config = dict(
    n_layer=13,
    router_logit_norm=2.0,
    lr_router=0.000551,
    n_head=3,
    head_dim=128,
    init='uniform',
    init_std_qkv=0.0217,
    batch_tokens=65536,
    train_tokens=384500000,
    steps=5868,
)
Below are experts of layer 3 (counted from 0) of a mixture-of-experts language model. Rows are named router (the router's row for the expert), down (a neuron's output weights, with its number) and show model dimensions 64-95. Each number is 500 + 25 x the weight over its row's rms, rounded and kept within 0 to 999. Numbers have three digits each.
Before each expert's rows: "raises" lists some tokens whose logits its average output raises strongly, later layers aside. This comes from a sample of Wikipedia text that the model never trained on.

# expert 7
raises: "ay", "ays", "umb", "akes", "en"
router:480522536499494488515499483493498477462466495507548516481496491496441527510491468503484518476492
down0:492465537463522510542528537499469505485524469502506504562464511501525481539506475547541490565500
down1:498514516496531500471532522445491520476451487445488501504486474495482512525485452527525503494525
down2:436491527472508518440494501496523510477487503536519476551432517472495493470508466491476476457496
down3:537505500498542455510468468522495516481488527514542493506518414514549532479500472562489531508560
down4:509512479472473495517514496501505471488498472498509489481528508529486499503522471510526539530495
down5:466509519527470507501551509532538494486462472484459543506545528505512505526475532487485503551507
down6:511500500480492510523474504505478495503477474538519514490497462501524497501463523496541475538501
down7:525529530502510486568492496508495502488522554510455505523507486483460470504467490490524464507479
down8:513521564465523509467415479460459479480484501507506503469511491447510514515495510479499501508516
down9:494474510505529463537532474462501510478530505507503501522493491487475531510521502507475515509496
down10:480545522486522530493464474517509495459507528521534486494493450456492531521512460503512483505514
down11:503470447500492457493554507521493532505538468570498407500458460496480530499528537520514460547491
down12:466513456499501464541511486494541503507539487485497480544489484510487504547496454485487488478478
down13:511471509496474458459564517500529478481471541533497486515454511488511454516548468485524527493517
down14:538457484484513499521488481483505539481499527500526570466503502520482533473456465529449460500530
down15:509517473528449500486497491505511471529495497497469477493521525533482484497436494489503489537472
down16:479496444503491522482499496438462503536451499503501525479450551477523513546480475511492495517468
down17:496505519477475503488493545487497511517505504468485501477514516515530487488485443481494468452475
down18:511518470481507475478520543506522504442473479525468475493529544516488497508529505492451464513503
down19:463499543506496514482503518475553498462496505529513464493476522480495518526522519513526458486434
down20:494536481521489535508516506535508533467538495480517523501467492522532459506477496525458505505546
down21:461485495513511470501497527561512504489523505460525495483527455533512520444520490534507469466502
down22:492511484479456485543509501495478519478519496516493530519541537485514530485468475451507465528522
down23:551532521502509517532521514493510515504530525508483503450525453482495523516499523545500472473491
down24:470465507475539462507540499506446469505492514478528505503571443499513483490502479493520527527501
down25:501499509490490528484520503516497471453478533493482555507491530500499441524502460505547521513487
down26:459495504502527512454440464519515495495515542497525481473502447490482496499524477507517497505480
down27:442513498531470475466535505462498493488514509492546447501497452492486528488551481469537487474508
down28:477490500511473460471483503484472498516488475474521521473519483528517490467512546515493520461473
down29:523502458505477502510509535483488430524518520458503461461480527533514517505531511500511523556504
down30:481516507479523464477458506491476504491508486515523521508476467488496472489528551520477485490489
down31:470513535479491537535482570506513480514453514464496511491517481522470517536521476508477543510520
down32:482491500500459461538528518474505515515456515489492517516473450488475506490489473520473523474446
down33:494528502495512462470469528532487470483475453497505504493524507502509534458490552508506478538525
down34:495528520519482489499484487476517516460491534504444502458522504522493527490499459508493535482499
down35:496531511525490531538541516531501472543479519511500497527457483463471500525439546505512491481499
down36:549501542507515488505483535504474509517455519506508541484527518505510503472545493475482478472535
down37:530513547511528547482521492469514511528543482490458481515498440491479448471480482562525492525507
down38:479500513489516514476506517499498489494517503497491509471486516505533468501520562491522518466490
down39:502495493436483513533528493543521512492496512520500498504493516465467462503536472519466502519512
down40:525472545536524513509496468471481443502491482500507517536496507528504523524486524502509490548521
down41:519472472492517545514526489464508487526485458497526479510494525480493496489524529520525484493501
down42:505531511498509483454467517486496527498491543489525494547518529526501519540493512488486494440500
down43:493491499501522526537487496522533459522504499506532551488509531461520494504533509532489463489529
down44:477522505521477481498520505513554513540514503517482463521543509462517491522480534501513544521508
down45:541462505471491523456531494512475499495482502485518496548510485523482503487486509518493465455473
down46:541511528472493487542478516488486508518446450496506533509468559470496545498440483510486510520533
down47:521466457468494435527521483483497515530508505506489471531469494510496506499546541506483507470496
down48:463492495469494492518511485486506548510500491525529498488539498527497456491495498467484491541494
down49:456476481527503473519468508469564495511517522483536509443511538447514440544478506524479507493463
down50:511513483475481520472490458518451477514481547506507528529485503466477461498489584495491507495507
down51:482537480530529481532489507493497509494492526446521463437500518502510513497471511491511529484451
down52:504474501512523560493480494466458484442495496499518497464466553503490497511452533479483509510536
down53:488515555506489496550507465530525490537502497477495517505501514501516522505529521517476456484472
down54:544501468541525494510478550546453520454516501531525512509543509510484554485499522527530522513497
down55:533509549462493496510505506487440489512512472497452510462517479496499449503504528478536530435516
down56:490491512488513483479493500523590504486501468527496495488547514494501442515516462514476527486477
down57:474522521490495517482451527505528515505507510486494465460535546517514532515462493468520442513519
down58:462509517449512508524511526500495493479457538507519502501530520505468461523504462502492486509480
down59:480521446495521519450495526507487506491507461497461510504481513496475484464508514553484519504490
down60:531487487531472546483544505513492452500495487465526490487508502494490482528450443511472560508537
down61:539497494482478503531487491509498480500512535485479533510460485498507494526514459519527448514512
down62:542537494525498511496515511491491526477524510507518490509489472466509514522497497481502501515490
down63:545504534511468506509494520510490473499495535516483509540520475532494506530489549489474514531491
down64:519487509538495474533523495480472512469500527468500450544498528484522496501478477523495523530509
down65:501497541511467484474469495479496494447498521490531455435471467513466504511464494522528495491530
down66:496494457539481464537518506554522486519489504551515529523504460500457521498502430492502504532488
down67:514511490469487488490536529500472489517552547489490521479501533530476481498484478465528516494524
down68:516530502505512523523468513540515518534544494452477512477520563526507514512527496473511520521514
down69:513479498506416524486469496506506507539495488520483471488516462496489546502488516455488503507472
down70:490520536548440515505561521483531517500466501488490497497519484504474525453503524457514527488490
down71:477492528526496533442483480457498490503481478476521523509451486510509472543506527515517501508493
down72:515530440467496480521515523541494487512534541480529489559514525477516486495530559512535494510533
down73:505499488515560456494503493494491542536491475498496489479518455500542481473459530535494472503502
down74:498542510514485533453509481464474537501497543530517538532541482506488499498471477491461491528521
down75:504509509545483499548494514524507480542560464560565553504508517480526494489480505495520465508519
down76:477512440500470485489500514510487512553458453493506479520465546472522509508526478464477494466469
down77:479523498481516507501470536492495494521456505507465493524507525499512485528471490478496490464506
down78:441482495505467507463452506508569496464518547469513544512488480475532473482504465491510475527478
down79:463529495522529496508529513487469502462524520528476502464518501486498490492508522525515447560469
down80:482487515480476502486499542544490524461509528504467523539491492518497486512493499496516540514505
down81:526537568480488530515444505469516513539543539523476526490492460531478504496497495515481544510548
down82:514527524450502487532449480520507515527566504482477474504511512500521494481538501519509479495476
down83:526457508495490436525509515520527492487510524493574478480515513502503579477486458533499556508509
down84:527506512515484454492507518440499497464486453517492489484507441530481491506459501470487479516524
down85:470463479528487510507528510475481476516491506476485491532452489465516462516516546472503496518494
down86:518539544461509503454507502536500538554507545478482497544482486523501496488509500513501494496542
down87:490495487499486497542551506512541489492533544512477463489509514519473548529515502492474491531481
down88:494509514504530520487507487476467508481512532501524531454520500552515468446471437496496532493481
down89:460482483484526529507502481491470470509503516548538460539528477491492520455489467517503492495508
down90:493496466476514475513490474520573513492460524474511479482515514486426537502512486438489519481533
down91:481509479564465508512553492513478548517547478509544544481475516494518500472471511495503509513501
down92:407456439450463480471487492467514529491498491494499488494491490492480493518478520493488482491549
down93:506487472526527514527519494511489504467486484503491505549508552537515516489507496537499521520498
down94:503545522501506492469534553488465490497478464518468496504526513480500451477457570497514518474530
down95:439528570480475514542548498441475506504485491452512511476488501495495464532466528533500480529492
down96:500508513433535509536525490516484493517463475484459556510478516533511502524496520545545493523518
down97:512466462514520470480522481503484512508498476482467537494524516529505512496487524537497510505527
down98:484507504488519536509508498482469541526454480518506500494493454539480455510487522507511516536482
down99:516513492457516460514497492527544499512507502514476442510541493490458482519459521494480497483487
down100:476501502463517479519504550514526463502555464550498504472500478558520552479533524495505485546508
down101:516505513505460464481519528506475530510508499453503503435536512543505495488494460510498532516488
down102:470471482502492498473487499465511512504507511515538530495467505455511476498535468504495482525473
down103:539511515498503518528516478487542514539485515483506531522520502507530500507533514487467501506512
down104:490501523518486483505434499512521493516482510524505513476561491484505514537506496447500529462517
down105:489522481552503481509520480493485500506487529492524517526515499522495471535479451472497520450492
down106:517509487524499471524485508522501505490482487476540517474499560509478509488478463481502470516452
down107:475512477561517532530472479466520516467505553489490492489514516484497516460489523480474486516527
down108:520503450480540501508491503498533480525517498523479429495493503485478534517529527502537507487485
down109:491519502490506560450480481495485478489521482511490498489542566516515490532488454540507501536452
down110:486513539468522478547458464532468485491540493474529545553457513476507487537506495508515456542550
down111:528467485509507511525527541519501538508509506529485538500492500497491487507488449506484510522523
down112:502515498491494499563463497468470514485482455516519481508474492540493475517504508507508472538532
down113:521513528462489516518470475500492491509496473524457478498516494483496508507484495509491509519492
down114:471515474499505525536525503495515498487485534513489465499523464454515498476514493470503495475471
down115:495491468480479489532486534450488515511503519519485530481485491454491509534474477477518531479516
down116:483433510447482456532486490527520480492517486493513496486497483520517481471477534512475485527527
down117:483535489500510489475516491516502519525461454508506525494521512492502479547509516528491495481497
down118:485496480513529537473518500557530490510465482499479524479544530502547509482506513484479508506494
down119:551532527546476478523495482528521510522525503508502444527507469447492482526534536488511503538463
down120:491468505530515538473449504531490478472533487490482534522497487470487485522546489450472429527513
down121:483493513523514496484530445520508541448464527472496549506508484488501446498504559506507495479479
down122:498493525520498503509469496525505518527547464511470535439496425508538536551527468544507478490513
down123:487493506464546530461491530504468532497516517541515442482508483486522483524470468498486529499513
down124:480527504507484552546458492515490543483506542518506498512479488480469500487490462495487527480469
down125:484487508489502516489486534491447515522523507534470471554479513474484486564511508498467513516503
down126:468466504481468456509483509501536460545525480455530471511483512430512497461512531502534480465525
down127:468527498451461516484446510496488498519470493511496474530501469482501532474496506487483498539458
down128:501490524470556487493451487516521530476493483483486489507518519491483474531471515518501506489497
down129:483524507488495497492420488515532480519522474495506439502522509498533508508571484509508463511523
down130:486493506465554510528493482484437503495495484493459473430522514541521498484512522496496534526484
down131:466481497498513524484484481546506476460505478525525517517503503527506506480492453447502479516559
down132:506479490522529507514521526492485504487524515502490509545462499493468524521541495479517545510549
down133:490499521517480527517553496497464490502521497450472424512496486531500535487452549471496535532521
down134:469467515526523508528496489468488517496505481481502510492490493510486491498523490532518502461456
down135:476492489474510481442523508542468525478515491525511499465496506544516477448489458495513486487497
down136:505515496513476476549491508505538474487532463471503509508511548469534489529490448493482482503480
down137:495529521496493514470474473556472493505488495462491492495517455512513464507486519495505525498483
down138:475506504519472522489471503510487533519495456490496470470472478443509520494482521513482488474520
down139:476537499535518498527441474498495516494513501506477489450468503499479487497503489538549513517500
down140:474478528537467469508513458508505513471507525464550503494548527490547502500485485512517507550449
down141:511494516452491483484514506498481519476449476518495489502516455521492492496453501513520470486439
down142:503475460512482490547553510501505494492501478515505508559496528507516428504504527511499508476517
down143:516543493509451510529510516525550510502487478520518480517496444483524511464460530465554510528525

# expert 5
raises: "16", " singles", "13"
router:481490518501477497491478508483527489495468525486560522468544536517488543498482424510538512502472
down0:524476517490524504506536478531525455557538503508479447453505484521530501554480486485526572524501
down1:506473501496507507495546499516513435508513510446516521497522473522512482489552486457500481513514
down2:519512496566496484453546453507516488502519536499506487538469544497505510491540527489490480479429
down3:545513515498455533535524464458520536487552532482515518522512489509479533513469450501465502465488
down4:512492488526495480472542476474528495458491489520522496471492493539507469490504516524526519455519
down5:491505434505544520467476517534496502513502525495514442490489523498474478536549532473483538463529
down6:506506501486471540516491511518504494544451466488524506506509536483492457489482501468472519479466
down7:477501465509456500464519513477504532499505488484489501513518485501478513473543505428489476499481
down8:512497499462519493512471500492512511456483512462510515470501509493532467548502558541496504490481
down9:528521501477524506492483515494500517487487498515499472483476530497484533536538549528520451519472
down10:471494549481525497503543486491515451520520525505467482488491513523482498530504498484446418512489
down11:526495536497535449495466480518504491471469482464507499487488521496538489549500514489525476524551
down12:489491510502525500467507514523524457473474485505498482482498493479486469475509504502496434484559
down13:482488473495538543510519488545491501506512514454508485519474516466507441468478513486489418522490
down14:520485508500506493494474508453512485484496479522478517511507493497494494465502517499481473489479
down15:496495443487484501551493513506491487481484487487489518472519458510459504493492517493522499506522
down16:521490488532530465516490473519454462465480501511464521512493465491482528505464457537528526496548
down17:516462543507500483475471484505510513472529486478491542483498521507499457467453435516480497507501
down18:502520476514482516466501521481480455519482470534479506519487509458491513528518508511509528488469
down19:469496492500498533457498511524510501492493516495518544511496528502497502497548483490534478473508
down20:492467477508485536460497539510513494485531533517510520530497476481517503549556506528484524473516
down21:484523493529495461533498518520543525478476508508486490537490462479511502506541517468455499459523
down22:536509494498482494517473519481485514500541497482507478497507502495502456440488491529512463542541
down23:506466483472540525524478478492506483480502527543480544539528519502512541519494466504469557517497
down24:451522518520478480480513503474482470523504475497516497473523456471507509489487492485516479516534
down25:499477457495538502509480493476488510515438525497487474503488546483564521475498557482460526492507
down26:510488518524521504507480545514501523522481537514496488508502493498508551478548534509502541500482
down27:520451512475479475470451521477534538474489500542514483524518496544513467493525517533516505559557
down28:513504428488554502547542484487545525486492504470471521496497516484515478451490530497504494495520
down29:542479530470502511541484505511505516483517483487506482489472509484486537491482517473466513477461
down30:533456494461524487509538473502490484481491546519510477534471490498508482504484495492468516468526
down31:478493462532516525459514470554541490475542460467506514496540537487476455560504504448529464501504
down32:505526518495536544432521513522499482524534455509497478481476503503472483461522499517514469550468
down33:519498518482507497493466500500530496508575499501497512539515489503531486481478470551479514497510
down34:470492525475498488526497474513481468489500537513480474502514484455544450488505497488492510479494
down35:507501481498459482578456530521504508504523507509488517471479482489487517493489475467456510515530
down36:476532534513502460473465471514437457514490523490515515497508485480522517503478539437500542496486
down37:484504507465495500505529481498468529562544488445480468469502516531489499496465500481517469466486
down38:524514498497498516504505491525510491468473507487512455481486533499516467523515494536496482514510
down39:540505482497499501487479489514481478508521477517492524544497503521504582492525467544468504469482
down40:481462564479463501469540483491518524500480531483507519507522513507515494498507505476504498480541
down41:542484501516511469485477530524554539483513483509502504538504514495469508503455492507512468523575
down42:473516494495504472471555494509474493492498484509485451454483537536523500507482518481490499468483
down43:484519540507450486504482512527494501504513480491503502488480544505518496525473492492494443506496
down44:475472549523509487537537500500454500526506505494525505550507506495487496478477490524505509557505
down45:507557494532454506483462501464514555487514540524509492534502523497512507505492460517511461499492
down46:508508505487495509536475497515544485472504493467502474509526482505521475519454528496496487480513
down47:463476487492511515524544532491511505477511509492530442532497502531498483503484492523532513491515
down48:471496467454547498522479513463499489507464493547513529484516445482469510458523558534489501540538
down49:531512514511488489492491515463492544529510526541544451487519516511472527517500484482471487473494
down50:498524495534521537462453511503493472533453525465517493516527502513508486503468453512485491532476
down51:499503500502510519479516474480464486514549499523500474484490498510490460494522469504505505513547
down52:451468482530530518486526502493496549470504492479473445512485493478480469553510544505460512469534
down53:481483501468493459481495508557492458530520498483512496480519535514494527515542485551559528519479
down54:484499456510515490506516500485557537514513473500520444477509487479538458495495505526463548465448
down55:494497510505469478470483520511528518503507518510502504530536496497526495516504480469453490484505
down56:519509518481492548508504526501485509525517490496485490485490457469455480518502491479469525489512
down57:485513535511516470504488500518502488495473468502559492487525563521498479511500504508489485466487
down58:512497494503494527503513501473526492498480500466504512527508497452481516471477514513453516531545
down59:439523515517479448508460465529562514545485502498475516454539486490531488453548438513523503492495
down60:503497526461509493497516522542512515498462441529489501514500513479501535458519523547499484468533
down61:520485552505485504492522513492510480523485492470545479541502494463519476472527483475491497492501
down62:489482490505553483535481495456518504510455505495474435482516520528484513507492508503510487482495
down63:469488446476463511510532526482512514537536454486430524511507483497485486506534470495501469455512
down64:480522503498527501517495505514534534488470500512490538478505475494564488529474450444488525508500
down65:523507501493478540505518545547539515537483516544485487481526488530527545455527509474478447520536
down66:502511562470454499478513460512544482518530506484515554486501514549528536493514499493482575516518
down67:524474502507498515460514500512491514526500497540488503498477471503501528491494525543539507455484
down68:483489524543510517481508503473460512526470485489511533520530488484489536512492467452528527528458
down69:479473474515487464483506452457544509487508527485481492504520514471511537509475524519475514502513
down70:488494532499511502485472487484507513517509511502492496516483520520502490532515509519491495519502
down71:451508500487507527465533452493516505520487513476478490486477464512504502476458531497501537473449
down72:477504489485497511490474524540489486468541507506437480495486497539481488506538470447519489465453
down73:507488475559481475501509502513501541476474516511556489490497489484531521446528524535447483492488
down74:531535511517482543501499501560473509480507522523501507507475506447470534518503505488507476494489
down75:506524499551491509512478520499518540485467491496512535462516484500488473496457533525453427500514
down76:515481462487526487526523514498490488496488503525465500519496446512513495505471492548521452542525
down77:545475488509474451493535470506552445545488502503506493514481443516486456472505447476460523467499
down78:523503508455471483509472504515488453459473491506479521519539470492504514486502479500511443465459
down79:535485499473485505495507460513527543504498496437547461464511474503516474471488475539468497521537
down80:495532508510496483509479485486526495511516495502531492508500510475529480484510465528509511561513
down81:470501516470524514517505493477450510536479505477541489522494528469494473526529486508476482478469
down82:496512546499497489468430535500498463505485487485525459484514493524493497442500487508466487469501
down83:474499518479498531465491526482532523483507488547455473541483526485518498520511512555480478514503
down84:508528513489491474502498503536526496485522461487496513512503492489497518498529474535492482489465
down85:542484465507488515515522515510525531487510518489526538478531491484499486487472465452436478483544
down86:494494458518512504479490513501493482514468509499476489527512484554535529507506528515503521511500
down87:474504483445495487505448472489454505517523478488512516496467410497494520466543489514490468476458
down88:480465508500508493498540487454486472487519475481460516473465525509533502470499540495535495509505
down89:507525495499501506418478507538514452514460473470545471530482517501519468506476500449527478501492
down90:533485523516484494507537500480542536486535492496535531497458493489502481505477439463523492482511
down91:465482520531552483464471521458478479489499489520493458487496493519511489502489497491511448429532
down92:488531447512489522488496532496528513495495509502449468459491477498510469476509506542542472483485
down93:491508545481461521459526499504514478539512475437523503526481523557477492493502464501489531529481
down94:517500475501512500524513532529496492486471520472506503538472486459489506534536492459462508500490
down95:524499483529534483474480466494544529506556512503511536506496508509495477494489471490495483462477
down96:497496466490533527514555511484485511489464467500467522545497486448499465562481458562505518526535
down97:456465529507472488563514489530462487493533519481458495498501525502494493518470483520525463508522
down98:463493483500456490464483510469536545453549522521517547503476504492509493497510539499486476500492
down99:475500524495539503458530496504479470499522508481518536488538501514547465470538520512470462494472
down100:480499511535506455473486519472457525478515518510507503485503506494501510511483486522475526489513
down101:472520550502471565497509514507527488520504492504486500541468461528484516507508515492523508462550
down102:500485467495497470491490474544487531541517476520498485516472507489505484520503510515524500509461
down103:515511486467483477514499540488500455492473473494525521497510513513542464471499512437455512486464
down104:522508516537433490466500514465549533498470465515468480527490525490484485518515500478510488460498
down105:475486489486467492539562520482491511509490488453471488465478493505507501572507515472533511541497
down106:498529485508464475461542475493491503526456479498507524493551492515446507482523508490476467496486
down107:484519497497482535548513524516485495501520472486516541486469513497517483508485521522546431465471
down108:511499526498519495476529509507504538496498506520506488499527506488481500486496549568479517494450
down109:453530540493518479510535532495447466497507450497504407492510422470482528508500548486539502515544
down110:529519526470485452540491488496501476506534486504501451482458482494502526516484510550489512505539
down111:519513478504504456496491538483490512511459456497523483519525500443533505501479474506511500516496
down112:474506505530522515515537473460558504499479509506514481476501506504487515505453511511525514544547
down113:480503474491530537442476510511501507449474449458527464493509487470506502446502498480467459538458
down114:457500541516510474520469502529504490486484485506522468477504465492516507510503456479514504473486
down115:472505462476470519516519513511493497487463495521484521499482535516505522500554538465462519513520
down116:475491496513506520492464480486486477528531452482504498500517490518543500484543503488468507484515
down117:502522498458441544454481452508423528562507493507503472504528515487478504548508484521533481521455
down118:524512507505445477497455488535497498529512519510482487499502495506517489504494487481497498490556
down119:504542472491498509483520482505477519510504457530492537525510487493525500452521505506485483524475
down120:514528515446506525483476507503513472524509486487494526452513507532509501520463482490471542498474
down121:543510455460458497526522539497525520554504441506460485545529504477509495521537525496508498542480
down122:496456503466509496527482495496499492522568465486468507484468521414470510461484492529560505504521
down123:514475508525508515503512471498510521490499533512541543508453517487449500503468513524538517501531
down124:502484476502513534484494500472520506447484479494499519455499515480479516508500481486526490532487
down125:479469501479491502472436478488515469500538490493498466532482481530504481508451487495496508508526
down126:544520497497503470495543485532492505519567480527531502492467501556509541521476535447540504506530
down127:507468503511550462475466516498492505462495548504500531516510475489485475531488516510456536487539
down128:539528492505488507518464521487495487517482499519507551474519496505528502547514521493522490568539
down129:525519479523498505547542468537455495514522494481496468537494491515522519485545463515535435505506
down130:496539551480512518468541530435516549516453495466505533511492527490503491538470455530497541476487
down131:552495531481457471484496537546532510522476510541502463503519503542509499547496489478475528508516
down132:518446508496459489514534497543541409512509498495472503491515470528517481535508500484476467502531
down133:520481521518509509518498492470489477478488523547523547481513484547516494574451497475510490500468
down134:494498482485521501449569493459461481489477467466500500517470549502507495489485530533548478463526
down135:475526530489515506506491492505485448507488482468542523561518507523460473474498471538493539487506
down136:452455476524493478514501480501506488558469510474504486536477515463498531434546501494494536498504
down137:527515473500480501474481501522543498546558507505527500494538488501533542484487485444495574505488
down138:498555491514506462453475461481498505474441533455502536463522505543516525476469472517516525493522
down139:503501462488490476508508485550464522505489496517500492487491552521494499518485477471515490525509
down140:493459551485499483515475470533477536499516513482493538459499441532470507475477479503483507499463
down141:493508500490522482507494487472474513459482528500453546487466498529515535470500434532519525516517
down142:484517487510467494501530488517559518525479515510484487468497492496496491536495512465490497544509
down143:505507492494503496455552494496504503531458473526492509541522496524506476530501472499488540528517